From a checkpoint of a small mixture-of-experts model trained on Wikipedia: 8 picks a token.
Below are experts of layer 2 (counted from 0) of a mixture-of-experts language model. Rows are named router (the router's row for the expert), down (a neuron's output weights, with its number) and show model dimensions 0-255. Each number is 128 + 32 x the weight over its row's rms, rounded and kept within 0 to 255. Numbers have three digits each.
Before each expert's rows: a language model's description of what the expert responds to. This comes from a sample of Wikipedia text that the model never trained on.

# expert 56
It responds to: Pipes, commas, semicolons and percent signs after numbers in statistics and election tables, such as 48.54% |.
router:141151085120107152120139093129088088124113166125134175143160121125114172133149122129156135183141122105073149113103061143111118191111124142072107124122148142069179157098116151148111100139110051107128093158149048096162133182102118082162114156147168116134138102119147128103100166167149141126179184108153127133111160188104127145186144188104125119125098134081164185100142144130125112135128134163119089150127117087199154111107189115139119142128161071122048049157073085157096172083149141198171093094157123134104149123135153136102167118146104115101170170117053184095139145191146129131172089148123132145114157105141130124163136083120117119182168113114144139135101127144163109052163122088152119165093066097099153087105179180064117118126146088158123091069142167165075067062147162
down0:110138159069104127203110128139101130174112148105098088102127134116105167112163147070112129170113114177104153141125127079121122166091117101157144130133098095195134163131122104153119102184093157075113122077130119178113120114188164209070085172159119153196137128129099165208079131106166120114164106143087146134074083114078098139155109178138129145170130120112085142185119168131117079091173123147145136127095065148109110119105158132146134132137103066153139183146095076141149127164124142136130133090105092085113108115061169127119162086084158104119144153129103175139083104072120137122050128126118163096094135085076108089113109131107087111077136173208117077102117142092159094141027074054156099165128128101101155098143155175156091091181104117079150127131123122109147142124109125
down1:142132130157084137158105089128055132130110121111123190165150195157132152225112120144134111132100122146117072131080083078094128162115139074130206155080132085133135139115145137168094114130128126132106150116100136126148093090106106169130143215143098158126115154125166142077126165131114121106081111150142120095125151173134094116154176135109125120100117166099142166105089110131112135173071092113101095139109155089145137126157111136137143141143177142110121090068087102082153139053126110255086192155122168151158165070139149127153131082141201135153196142091118145097070132132096135065143191087103121163109073153113194151170073134223135170105155136099124120075112127152138162122125113160158140155105124135155125108123083138125115134050122122179137148084129135104068166127133115
down2:098123118104121160126131061081100152115140129140130084141103159137150123158162109132117151192188151153105115106137063170070119121127139136125155098159135089103138147135112124113113140122121169111193144121132121129124176178134085073088108133121138106162119165149157072181120125129107165134102145133169169110121083146109083137096158092147131113181069171122064202116137115068156164064150155126159073066121106104140126101060186194164105102144077110169095176146093126126127090139148164121124155105183120183181167053087132127160072108140090180131061102114091166109054100169063107150167140147156108132118097139134139103154102147197218122131087098094159106130118123089194150132074113129117091110110128098135163151155123120135074145095134164095168144110084154158071126109151139
down3:145088079048119146107118125153146079149160089138084167119064144136119143149108116193109123099165075142172146153157138115120184173131167141126121098113176133151150122132093143144134119153114115096099100188134153140188093127120100065119148099117088132095096103156072117122119134095096115124189090151152139153131108082112165131160151103157126151103116129116080166086142097056095073140099173112178156116229087136105128116164125105125056198168167170147166182162126165190093129172110105120145102184100115058094206163119163148110142112111137089106174102099068119081126162068127132115117132123167196097157073149126097201112148128163099088131120122124139113160155142093176136105122150128139149182047070091133145104110102161144182149128125178134133099115128086101139124126119127
down4:083134179132146142094118117079121144184138150124161125137103145109154150158147131127101131070110136100098076146087145139130142097140138089045105100167111086088122122177132139151149139052099080138119194083180067163178149160118138117108086095170165174139161158165180142080145062109156149112063102148086106101152160119129061180108184138110164141115129174165178100093149138152127155134183119138134048133205141113153104094110149111162112201115144142164128187133110146136121071113204109165093122082145171167152140120134142153132119080136152130097130121151076175055084134141117160184170164079120155126142152109139111102115135166150175137096105171121138086143105134154107126171108122116133059117104081157155142169110111112077155120113121096099127152055068132141100139183097095
down5:176113161169119128123154156161121146210145118140140179135116168098127133106150208147124144170161108097138142109191010151128128154164155139078114074113158135123131104139061153140160167181145132125103134153179165114061093158138146098099149101099154131146082131117086052173141080135113154129110150197201109144116087151078173126117122093177143137105103178134078118092102126095210151130153111133089152142091117186151114104175196119154096173099099124138139148098111117098124112117125097176133165113150106098150168098045105164160152129114090154106142107165142173160116089136121117128123140119191136112155126131175129140090147119133153137198147129102076139122099131174211169189070140071134126155091087153080091086115101142128114090121096159165122126114107147107130073124105105
down6:133095130108191112083146096164151136101096137153108148128136127060162202168117115039112065107097147116140074142085107076163076135139094102132104120149114111199187120118123100133128059107087135162133131184130127144151120082160106160141170187133177185169129171098179127100136131119135138113134161085050143176085163121130063108130177135108129169114181153137165135139132137142083105137162127136169174091132169169166143161129054151117132122120127123134105079097142153094118078126143133143167076136119175121181056104169143116104124123162095131101181124096070099108130080132094112170153120099117145198127162131131113038174132072107119199122078135173154165138152117094112111108097084150123107147170137154053123144134129150139148117158129152111150162104153100150107159169195150
down7:171076134135142111063138122144067171154160205135123176105099169108113091110144139147132161159144094199172136169124124146173145127078146168114143132113155140146097094194160127140110173064191173163137129113165136107119139154079163127138142070120146137132157129168160095119142143140154152160090043190150142140099120166082123073150107162091087136053128149190179121092114119088158157103134161144132193136112227134105134147160153149147149146105103114088137158102098135112118134159124141108108100157147124081147146102092096148119097189118078084099132058140171089110125135153146128171108126142105112089227114133161130104163157110094056159142149108120094183126110173155163148101150166059094115142172133107121155082160131106087109145132112118124090075117182140101167064152124113
down8:155098144180098146082121127114114169173084156150092130101169147169157144143095120098090161181139151143123169164107118111141114128138167099097166098137108102135034126192092133101133096113130119113069122165101138094100083159134166125200112063124135076121097101167161104129159183115095119128115117121052137163130141155134159149093070135125127124129155185149160132091133136132122182130120185111138063077175149080116145119079159054074113130105156123110051133153078064201121158116094108149091086145108092209161112096169042115139158178154117119132126127087137156150140165122145166126152132060158094138143142126110108110151115084122080076121172089143135124136123120120145140072163052162136115108120148087111126070059144112102136127129137082137142200091137131163122125082090099
down9:070148091112090126103204142150159131144123160084140097127127157096159171128101109106091156153053101089178179131112149134139097150101120134087117136103110093105126115163177121153134114092038163150090132177181130153149130172101098120131135142116171148123085113117143113130156209143105150154105149127084143158122132180111132213161096185120163120107093139105167119103141055142175079124078213169119109137168140023122122093129173147146111173149118076092122110116160093109114071114153162176126105112127178107147147124143132101120130078129153087148163184096091095118100122101120132064114115087184097133053086093152152107132141152104143125093143128118149124153165066118087168082112116077068119144184158132136165080142177162111088147150122090102105155122128092120147144120107048
down10:159166130100080073093078136156157176121089115187096122097146105186145136157148096157047178123162205134135157177092131138172162163100130091146131137108177155073169121164093164151158146146146119104119141041098134161118115208091140154163141126140095095078102155114128119111125136135128202130212104062059093104137127093124110074139113106161145115165071130118084106148163110075115145140091178095178150167140163135041114147117128130128149085161103154155155167124113109125090193150078153091091122110145061203078156142181095154146150179108161157136127114161125156114135071105099159101143171175112104110135110189127128133112169102189133123093134132132111133121119075110083114144142110108113161179086159116124159138109075127184120151126138154122126096107120144132120130090087145
down11:105097145093136137130142129173075124118112115128196147106151136087092154141111070096149120124123081117146179120136088146147115168104165098152085114104214172141097111116144099152109100112154109046144166135124134173108134102148107123083161118135146170037135084097147103168148156139119161190158104156102128132126154091112212140163075092149127108186181112128094120119122128143091107089121122174191174098170179118155141135157136119148142128179137147126140077064097098139095125134161105151085104061101088108178073143194113168107131171125090157180092173176088111168157149128089111031084130133157107124098103094110156128145147127123126135129110108163141138150121182145087173180114153192136182109139166141109149115154146133086161167064139076113128123161185187157144070101145098
down12:234116165087110148115076102150147090182159121132166132118132126158087138167143142117213092124112134118114167094132087153079104133106123116116098160094078150070045192115039101142098113178135104128128087124152117128089100161073152152124145100124164111112220146210099123140120126088104136111087105107099131095163151143084100148122128167185177147090144137163129114154150151144162151100158104145160148114157136099100126119078141110112132108144082132143109114158163131121092139075136167095102149140083056154126146120070097088153100158136140121107143126145152164135170187085144135096161129163116206191129119127124114119147142093100118108110194125167109076076205174081146147124076145140097110142098078145097151141124092118074078105137109116121185166137142190169112098165132097
down13:202098154119190051107160132139159147124120091101102110121070161133120106109139124138114125149091106119135146037145145124136152086134159128149099164155073127131109070145177121115081098130146152173141116126068140132083184068134103169138129089118129145142133151079173152154144111061166105176145104105121095156127136116177116064139093121112151200115152087083144049135098122131155123162154148162157113148177134137073148139085057138152058113100131119141120128162165123124154152100065120122139128136163121164069086161158192109147112105046140059155171121094104084144100086116126132210113181123081144108147176131139151113132123125053137096120155207115069184140165157098085085152132112085126104124097114150132117095126135150113171113165175145158074122097081114135124106172146126
down14:065066138115140140170121179177083082150109116150082112124133127108164148122091164145128149050130103150128109127110125166166136141073052182124079080114112222126143124179161126210137086100174116182105066162121137177139130163152106109133098149079162107145127120137126094119166121144062149137079112133169179137142106157162092193122085126101157147182096112145169100121161150191138107120114081076148140088138085172133080156144136138132157094167145140122151079094211114093131084115086075104138074055104139111145118148117122202127141152173130130128147135128125086133129093153074126119151097079195153118109094108120110127058099140086108106104151144157143111109157123144142156156088154119121136126179144165098151126163201104163174117166047125108080140133121127139129114107123094
down15:161141144155143092108106154086169203117137139110157111086182225124118149197188131127137103127138181135102105107107097140162137122109185113068140120166136099065124095066121139143144143143120166104122138110118124147075099151121138116095109085132116118143172138172156098120143117135124138134130129134106092177162162188081109085137106146176138121114139132140141117147120187091197125154127149102137140156125106139106157088130198101147131130122114092168112176108128139104119128164229132126115121141108117141113118151120121083201138109092095121123137052157164174105099084080086132145121163201166122130143080122109142112117105191148138190087135097146074151139155167107131176242112131114090075115061109134148133166081123137140111074099118146080173084062099091154083133131141037
down16:135129103175146173152167123074145122124105122094114135161170135117142155113150164127102094151078126121172130113074064135102120077146166119112074181113150076105126117113110137189175113138133161106084153128144164136209152131144149140091104110181098127114104151106080109104166167155132159130090108138137204140142183122116135061124175179064114177078099073138126130157123107156137073140066132141094109081107131135127119216127070120123125125145129087131119088120052131064146128127129130160156122114155134063115143151118139149150156080112137131107080143155166154137161093140169105115201127167116128184171173104119137123091085139127148138149101129091105165147128162098133125160141167098126134109122176105190037145027088168141166125133058053172105096179136113160121125168134174

# expert 31
It responds to: Second year after a dash in season spans like 2019–20, plus first names and word pieces inside sports tables.
router:123126087123136159143126175052107142064114156170181118144114096099065160168119057111131147176162140120098159084076079090138122119129117096040105120158152119059145061115114125176068121137132079123175088134203105141187151165105147095114113164133145115098129093101134136073130156119121172098149111106093150146118196123174130124110077227086114092081148093113103143118156125094138129159131086167135105162125107092131152153159149103152175156163181161139085111109080127152099148097157116153117163129119144118145215108140126079089098128086143111148132175121154162106160161141121153171157119137119119145143163070171140182169101132137168122152143185149120114166132168172160160133127131105158100128115099105088147098103153127082055106062195086152152113072126164125086105138152159
down0:010074139104144127129158148080126179127125121122108131133098091141122124132099098141120154157091114207125147150175068136039169157132143105125146155147097098139148099126156106138171164109129186094120142074114118095157177124148128192139077130196086222106173120093060105186146151089134172129135152124107194066126163110131099147135097125094125153136122173090164145131140125164111048163135117155139123199096131167165163116129134087196070130101155082152133123083130112078181138161118099110147114146176153149123093119143108133132065109133127128142097132144118096120138180141102095131125150097102124133122123065127168112179108129116103166140135095147108107153185121146146156159177163151122130122160069095139126198109101125101077118114187118145063173134083112159182131163084155
down1:121114086141136136071130092174163163119128116068100096108089139115089104159144145061160161106122112098128147162140165139129156120099140120108096106136135129083112180126156173106078124086177091193127136121179158127133118128132156042175089118115161169160118101176130066166176159151174147129143139141137086144125060121102195115125064170127145127156115164116167152128156108134119128062173078134121070125148121111189123090157196126116109105112112127095089132173085158120120154088121141101152179139081097092150177073120100142086141146143081207101079104093184125132105134135114126081171074160208120137136097123124130154083154125140056070134107133148101166105132140120144193104123206162126129111180182124173178119126066155178110090134091095134117159123128097167168154122154095
down2:089126151154166134185183046156054102146136144149085170115048057111077130122143180148140113110110104128129088124121117128039129132140115161126148142160096120127102129114126104190106091112116103173145135163111121127159127146195135169167115144154139195085039048121114148105123071141139146139134113139133136098123108111093159173108138142111099154153143171137157124127154194153089116087134029131183112113156183121127097150121139173205100100134163138157150112138173080128118162111073087177138111107130183112133117123145142120097178141156108179120141149133117111132117162167138122130174154151161145152157142156182074102195099121132135108107152153158140146149120139217149130083117112187167149085099112142142130143118175143122103181185087086137099100133140177164081120161198118
down3:042109102068101117173154174142138123184072143116093152130091174111143152163118155133175152104174157153105081096115190153146032130170155141165137146081169123157131103125135090123108121100102139191144167196102120103079112160182094165096137102105155152117110184131178165139144085137090136115099098150107111155167135140084135135181140159123108159125121152105131116142115159176135147152139103180145150124180119134072105081102124100102135107132175208118174151164182100148161134105128144157192076158100141127113182164117147164141152118141155129151141113147156063197111121123129154126094175164072164133121059152097152080080103117076104078128152132120127128141213123108125180121084151112171136143131096176117190081172160110133046084164114152108114111130145107152118117102165095
down4:070069125121121166069142113068119147116120167110132159108124150142126157098114125107127155129226184134099098112095212126099197111104136168143219123107134083107064135190130128146100179139100159138167056166128133167068104145141138131112130078142134105121151121167120153128151104152136143142061126147072158116123120118128124181106127165174161090145089140133097109160069119088146105174138207156141120127141103146073162175137130122112153120150105117127158198108195130149070213138150166120133085095142154095146160095063157149141170111168142105101084110114143137101181068086065171165140150156111125124136104146125132150083129176146130140085174093079061117153140160134182109142112121092067140138109118146130164102133151093105119164126100180128171120142138141097165127150088076
down5:168151105138095088142123160112125171111137124132146138186070088106119134161128125146139118146085105116148090146081122084119111148106124173120163148124126138122090107107171121098124087183091102129118086128090183145112222120107059094120093146154138187116138106147139134081129103114126117164165146111160154192136148121143110131148008179184204147153161139135136131143156150141162110101104111140125139096141089106114095118090136116152100096245102133161114107206122099131114128148142117150114169175059093074114138181199180085172161153118147154134132114095159106151177070120136127109081119145150102134169081165176078181117132128171107177120136144146165080148124108101101114127118151141121075127059167057095176119094086161075119158152131151111130107137102091202129134171128103
down6:089078154181150101133160173172121094149136119155088099113109147099093118039099185148122096090189072110149120158168145135178112134079124118109074089165111130173140157117090145102182095084110145133124160159152120093147098085102140119109104067102210072131150123099067156150160158193167158104071184142149091112138137128182095172097145081112124136111178177058163098107124153155104117151152105136138103186151095101128097096121142170140173153140135082118143133082128200145101101102151099170130074077090160147147151097151121133115080129147095186099076077142131116150140126162090139187172094153119147111125176089093081122123134125077192141143113118159075148078158104086113160120162111161135144109208115135157133168145141120147157131181158151143109145110142164123124148086189147
down7:215101169139144102159093131142160115153143150117136127132150099140158159161126114188130001126109132141180146077091077107109119073154108127077137135080183110140107125150100102101163186149090117096131124124163144170158204108115141141133191145144132136125163138152110110078130151197188147143128128120165131110103127143201096115139167121181209149153128160166141133138161139152101117132093092122112157154130144143106137103113140142141134106130149155128094078094114092053114133125218110152129120140137088122133128137152143140153079162069128140123175118102151147152077157132163055112131098127103164125197168109108137123094083148111177107164165122121149122168132102136145140098129158185147091079182109125110070092069110140181114113146051103155140162129172180107097105151233095
down8:133108146121093142133149165162105156143112167142113151097130113121069192091143075131153093081145144077142107080084130105056130204105120189132157115171145112135124096105068118103122116140126122130177096096108189186099112127055130111108103096134099123142141124138148098031135164183130165155138160139161139169139162146184144085057082176109145178134109170153119090133171105144152135107145138144150048160128179183126103159145132100156130123176122141127102124128128054113141133174174183087120099126093095160136123157148112097147152194099109127126086137109079178118188107126153091114140147203159163147073132138176121117122103112106100094103104093132133179162141133120123189157151079149187137148166116114096199089100103197154122147114093083144113179189165149141115108126155080
down9:119162073136181102154086120084147127135156121103130186138122099138119144137137068132140193162147117162093120148091126116088096158134173106101134135179115065141113103109125203101152149125097100148098143176045085144132125210165117134198155131122085126076155100135179117139127112141141114134101150105132080111188199107120070094195104181142134117167108153124083086125092132124172193103123105156109141140159183114127141134134081111157137137141197130175093168121102130117126113183092094151116126130108156130149118162170146188136153132111151143071182106116142150085154149146123170147131154118169185181116186056087134107085087091169174136129145121116174093109128157173168148122061106124153077100087131120118107062081101143121187127151131136090214172132105105173122083109140105
down10:140127138133148106156115081155121136125107115151150156107140105078138107085113113104119117120164152106122076142092092197118059102166200167085148137117158121151112147146123124092164093092098152113127115128156088127155168110104115122148172173107113130151119187072167122154085207095158136076108083098110108096177146100173068103153240094172139161152132179111124108155150082143075101110163158067133118102115125056162110174142126113150140128155099118190158116096102140118128082074145153163083121099145138159146117064168165141135049080095092166068152168085142129132150113125160103111193057139132164173133086116115122090134113137166112124120109087175138142182098152101151101122120195172160110121135055146138113081152129160108178075146082140145156159146103161112111150163179103
down11:106154114137145146106107137192079074147180064153164086118122107147093149078206109151146136109095071172154185141147103133135183158087101135098177165137114139112172157116146189149076131133112150108159102172085172163102153162148077131143154153094107155116057074145099112124129119141156166203137201126117149146109109131126169129106086207181099100171189104095164109096101135131112123122125161084128166161121131082112113123091130155167123126132149113142132098128124147101134104120067110140132168144127108085133106194101111103116159147117132144174096125107104145150163125108134077054016154104140150159108119151144140128117071104096109170156078136132164108129086063175101141119103131172147138107115099156132145076147119132186097132115134053155087165143076112079143183116142210
down12:115151147123111140113133135108130124110128110110138117121161129118138108116129092118118161137170128154133122158095166084108168150181140175142091117116157112126139120106157096119089073094164158096114173093089186092119102111087142134111133141046137104106180094170102088133155126194095130137180090126084135099162131118040164169151112184112126157165110148127067133140123136124139063140084145145199148118156062108104124117135131120125133153164079112120171133133113059099125129186075149107169130155175129135125139156115155164183135132110141164063158145111055105089128088136147119073161097181170157110124136043134133194127126149089146173130186229173098111136162168108150047077105079090146132119144043136117173134118174123118175140131123200151131117143137130102075203163106102
down13:141161143125136145136142190089116132126102107112135140097098145102122111107052098134142132176102146151091135116117133118073144119187168204117137109136092062075139141082066109167132057141120095094147157123201175174098095127142130118106095169157087176185167200179137094142133115091137151162136084133129136086145183132101107107122085191099137181114130149181122141181153110137194154072130116134174144089113154084098117098133095110169165192128103146162128187176149134154106143139161133134112153127127122127127183089100157098152151160096200092071171205102089177106072137150163104078128111167160081138112127134129101126118171118085118131079138164181079158145137149070135091197096117089164141133124143085110183123115129104148163121119140042089141135101121161106133142129114113
down14:070131125161202166201111103166068092141119120106091131105055120115102141109105134139098110164127098122206090122152100156165149099081158074039105125151073131147088120110136139162108112101102099117133155085169187066167143106103155135088124153120196149142069119125145192169146116155178122112129129109163169145121159189147095187154117153121078109084162149125123092055185108166125153129144073088142081138148095158126129110147133130093117145112166065164094111148151107121090084091124074166132093124104125116141132109086180095114000109122118146162146114124125140109164161138160111157112125088125097112130088110119133134109105139115203097148064148120152154121164169111174141088150129084116135101196127121115134152143162169128164102170105161123093091109151141147132086107168114
down15:090104096124197126159093057157065166077138134142102099121123130147138178116141106046106135123191220083099169076100202137111111114174136094106121082084165118155127088223114117138159149125156087139141174137179150113146106140119186132157134097140141067039138067172134113116079054164075150121148122143124136139142094084127142137150136121122138101190150102197154167099126130093135167123090117104156120168134054096101112091192117132107128134111149171111178135119178179064142114180153095151132127096132145141138069128139098137140100147112118129088101142143148089119085123181100096104116123159135098162140130141116116068112119129121160215156093149092135101168098122125123070190145116085137138163126136175146135195142124141129122120115118150149171107160118176102143104141153133
down16:099175150136085091120124143143144150177149108092114117122147174125128141092131176152111090092139086113137105083207120140105134093089134200124157117073149171141129178109137132135167122152087126182154106088209212242107082163106152133120141118093122150188183154163131132144185105173141125182134132140105093106125095142141192049115114171110110165190155183132163122141159152099164144128130129137134159188125146144112134144133150150137122075092111126126111111159135165145119160170132216100166159130106124131115124099069106110114163074144129186053135155124115167108138122137118144111119119113152133143102111154106099098140108155069088097106122112175122161147133160053112152195022131110137179134146104176136129102153158133084083129118132137109119139156053080081145141129089120

# expert 62
It responds to: Thousands-separator commas in large numbers, degree and minute signs in coordinates, and pipes or parentheses in data tables.
router:127165117139137145138162160149114070128132121144192176118136102108195103138162122151143171170108166121136145100115092134115201166150147135120093119120166160123147130079113148122121152198148057109134077125154127118152120153119157078176131145111172164096106120139165140085159170165143199127141113123148072147143161154087142155087143192057166125124106115114112131085088076120152102135113155148181069200142171072141121158066150090107125143154107142092104095108104113141091179114145131157100139159153136164135173139126109150116146068182122078111163142113080202096147145163136181134172121176081158170129154072157106144138106146100113127125180167112176154113136151125144096055147139135186105121134102075087089109111172156087046120093152084178123058099163110119101111063079163
down0:094168147160139092116156081132103147135132061133072109091091051138108117118167132137123079114152163140152126130106154163066130129129118143181140156185101121118089156154119124149133081134112149144177111075174120122084175080114152151106081118156129141149069118146089122141152118106124164166102159213119155099087092137184159099123139100084156114154083088152154121095139138168098140107111070128169150102149133169082126158123183085087154049096164138165097136103218177124137143112133184094122200153109129133108064123164145148137104145122122148132134139145142135113154058133141133140094112143073126084121145145107100095122153179172111064129162159071169075158119064190096098115138134107089137076158136155128089179112184101101104119191098078146147105166083146179085085110178099
down1:156145125082148103105153173115155095085080102097072100099160119098139162110194184121093092118135121090155122051099116076124099186117120125150160190136124110164197088097125179184147136177096078131133111204082124135133153130151153168136118126170119149155138151098151107159111019083164113106107122132083103131105126154072110090198123161146099139147101140118125111098118178079146155067123132154158124129086092106168172079115135161136103096096070195075095114114139072072161068160158107150137156096107154105142171149121188160163182128098132077102158174115028127163147149127141104124099136095159149100135168151090105089141109128133118131120084147142153123126106150110172121149110135173084079108119149114078124125106130101158107104170118112125154174128110101157148060123068131
down2:110154128096143181129115112140193134097122183139178150116155163112108139141189099174134134211091133164109171112139126127139170137017117141152084156172128161154157069138204118164106106123105096137153061117135139149175122131136117074137150118132126151115149107065093140161088188123122176168091033110093084155124114173127151093118114048130147085168144133127172123141188146174152142085036134146134111173094153099118117107153173129124091118092140127138116117138139143141137117118138169047106179071151095097177095180090114158095143151147165151110091162097148117092164120115103166128122145101103136163098108109146181154115147119119106144077047143113167128068123121135110160099103136085084134101136168132117139091099127091137088115067113076079092098152158118130131122151067155
down3:109101042183143145107115110088090101129140090160071114128090125160086076093132146157137147133154112107121094117084118087133121060156124130077155082108145175180126160151155077158088140160160130142089086161131069129156117100136103070127144191165142146111126141146136101127161082128109114147088165054128142091146110132137126146119064152125079160061145097114117144138067141180104185093094122142094188118131105153146127133111134155082172171130076183132128138047149192113147145108071119123152176156116170107085128115081190175133108077122106097107134186116171135152098139090145051157125095120154175107162107151140146164102176099124165151159148131146135115141099106103220094125101180072108117139090114119168078104130143057146122067157166134108124142147117090084142100168153106
down4:114165125138083203147145126124070154106145110146109122087181122157160157092096158164162117166084169065143111159086148101200125108104113100136148163097165092107141116122170124132182158065147076070136097088118134115112122143137112096119161154124118148161168097144098147098144124146127094129153129084144197087131103151149069129141100140100167110160132162077177170100134104107171186115113100079093132142112104122097052080120133121138105151125153189112170083177126138089138144093139141160112072123184052109062153181108112128088096089105156126084163148179072105075113200128059146108056127136119118108098133212117144126159072139123110158093156131097083106142110105107114168148089137172080110136115127168077124145158149154154123162136080103135073107105093084088172164114097146
down5:238156076126187101153152138150144074144129083111142146127193171153139112114130093156109126114116090122123106161134111129119057125132109109107145140104198157150109113178067120071152154123172112181108070107132122138166151094145103133143139224103154130097119112097139106048151103179136108096092119138107172141149145170109116141162181091129154188132084128113107183119152136106062119222139084131141132148098131072117111094196127094137123084095114117101129105088131093137149132109104098098117145132178142098140186140187142120099129150131071138099145086090133146055087145145155095153125090180125116151141171136110137106138111144138182119175109192148126144117103087158140183155169125139072136100188156053090089109079144151159149080096148125118120167094092109144116106119055123
down6:099154129104127107145119104166100098162100128127173160143091150116101113135099090176158137140093116132142167117112082076160101116117086163131119076118103134056180089090162092150074115120090154159134130147136103115149126075149089090123175166144092112090143095108156153140090168070145143100151104098196110090157178124142170153177140090115127076119095127174089194116158116131056151062130135140136136136136170084157148095116063112167105142125178133193124080156181090229141191129094184137158171126159135106166119131117168117088120099150149144203101193122171122120107111108147144119145112077128089114108075123111166148136159096147129058123096124139177201117075110085126139087101107074140161143158140104169121175079122111106146093079207148194134126117107124155140132094140123
down7:122144074136163121151153155138071174170138143109204137086131175168159142118146106037152178113128133132120134091155206140102118060148187097149152132128111136138139139122149149093124081108153073073153133149035115074146058134154119131157137087093116112109160149098086128137197119211087128101106154112125114119110103074065131125183093146108155126120111149111152124167111091089153121072088179124096126143192065138115099188092134102088158134121112095098139164096099156126136102075140090141146113092142195137116130172121085127195072112174120122144107093162119124142114103110054148130112124169147103130115158128118166095118131120143106154123114090141104153099054139070115124141132164161178178081131118153146122088225130094148121114157105155125095121112143141070156192126136098
down8:107115087108126122141139066116144191142206144147091178183058103125136104164056112103146128177118217153122124205142116182151169137157128149149132084149102105140109141122101124094140100148123123113112139069156149129138154104185089095125114063117123133117109105166154216170128179143145119146163125111203145094130134082129105148084181062109217142137214152125114127156152085134187112081099148109138120152148134156101076096085161092090081171137174077101157119139054116159104141125106159123152109163149087126107062123156118097122080131166101103157128095146144114120090163114118171130163109145097100112124100148158155144136111117144113094071139156071228105149124109193129136109145114137105119104094101140118132149197153152153146133182138131187123119122110175120118149110134111
down9:138108141155122150105146077135116152109156113112147185095116172121123189122175150119158111157089109106146112162141141094139115143109161153126167123166135157146108127119132123150109184124078114141097095139120123162107110096140083105129137142089180139129112131166158118183110133099087100066098105115055152164234141144110132134134085060166149098089142140061118129117143155141119115162146159135138055151109154113111071105110129125085076195221102110096157141108049139196126149162150131182121100158137119064162081139156108171107095139159077066109098087137119121154078153062155113139120122120136193062125089090086095150077151186094094129140122094121139102160073104080150085069131107110160137142110130116158111097106092133198166147169196125111152091155148164172189160145146125
down10:124155044188128090145056095105153155083128085109074096093132067116161141064144093105139139103131099126139133143109115114135162127152110163155119078099093110153095105092096139157136078153072183120095132161142105085111118121109200063116124096157178118167117083136145121109098122149140116105193116071250106122108144110153156129138093153046187143067122149169118178082094153109127106146194190130156145088157109127156109126112122166149130131128068140173113105053118118159144115102136141197121104150127098164141123095116138137185160157118111139097144098159153162137164099139152145128116153138137058127103134079160052113131115148144144140136155099177122143132171152160115129087062113125130115149087111103124112145074042162112182083152130150105136147100144122087078111160178134
down11:119143164170106127144144162205110136102152139140096223141153136060133112129146096139103152193137142181118180191113126099161110126091143114099092111151165143119167120097157068098115126154143136151124143134144087102140150138102199138100081078139131134170163105088087120100144165109170109135104056111141150158143105121125170144162099110122178039138073109183168132154180152181147098106054153122132160143108141164138152089142140117089178138116174087075173093180173088133102159138141183069148107179150156086101140160126136180163121115100131119133144089127182132127113140134116110117126154148075102122092119129171099145144160094091174102100060142079198193108151140151124116156095134138106137095123138152117150161120153142189167171138014063141155118171125158120132105115149143
down12:089134119114111119186143111133124092131196163111118133112093155142091154076129164111108114105127107202185086137140138112161140127102127154067178191146152169138114136127154094138168144091171110126142118126185139142131114067142120135145152095136153112175141063099110118055113082130097164102107109137110131153115059109125152097150134103167068131131190185082104138059092167153149116139115084114155121127141110180102121198172142112137126096168145161095116196103105189127127079110137110149108144136118114101174131100147045139138069181129058094086066132109098146129189156082119088132097083079124160101123151113081087137108128131125109166182175071170084099142119105089133100125123132110087147109092104120199091092124106099111116115220117166097148091155084185143185136162114126
down13:136153102128188088138125089140121129118088091121096116127094119105110136099133138087155113021142118093107127156159081154122092096099136143146113101129194099092088172144087123143149111069171121165112092097157141129131115138114150168094119121197123162104064124130132158126162115192145178109143122130128128150047114126196144164114212130108150130143136140136197160117133178108091143070153090179154131119127094151040117183170113135118168107091119171138089152061117129138123137140163102082124125044136065088141064114160083085137169148115104134110063176127188057096100157168122106152080083124111082118136167154125126112126116147146186156177108138131133129140097094144136085133075158134095183113132157121162119224127124145098142116119109129132152124115155141182092119111202108
down14:099126078175144116149108147115147157111139137093133137143114154131174150070104086146151166122116138140132121143099177183102163138104133159059095122056100088057121098128130121114099147113122082114083172076128102064123171127059109140140152112156173055083120120116110117129123156112055111089119169052130121122172129081137139179149062113120163132102131161087083134097155133118091169103109147137158165102117144123107147159148083207142124159153128116149121106095056098245148150103149127178114105139156083134125111108118080179113115159097121092109101130122127193113184100065179188157136080130096143092107114143069119166101202133113090108097082119130176109152106169104109061087132143085109141129128129065075140130133142116091152092088140147136149120134107164145082106071133097
down15:058098113115172175085140128106130184193103104132113131122118116106105073138112195092106086122116064111109121125152122097107130156114115110115108131167186104073127044154107099089143123153114159127139180135177109086108196109100166154138105075149133149186072096143127118172123134096118144151040126144116172105085104146105220151149107144123146115132120137156145088105128136123197177148130088083150130135090165147147139105122141166142179155130136172121090119139127145150140119082152122162189106120144131102130154076120110067167125104143085104112064136130096141155078125099157122120105192152156113112226116132138148187162136139145109167189118036145152171109079087206177143111155111117117129111150086138121147128135164148188105091139097078181163109135135124188109097075119102
down16:057134102160167148162171151156104141196105164129150193144118207153140175174155115152141107127136155134129142095122195131077161146130152098130137177118118126174130075113128101161135161111184127139146079118117124132157062140142196111156146094092125176129129121148132126136204059163090166105110133115120084145050167171125176152098187157164146142104157151157110094119117096131132165135117105122144098176139083164124071111108098131137108100125156099111117146155136086123141146175103120096107145126173180109143144119109159153152169072151218127175134094134188155144096090168032136113126148124131152128177129090120110056102138149072114166133111117137077126192153065115098152167095134122176117134196119186146108178159129081068140124134111113112042108110120107112133143165159154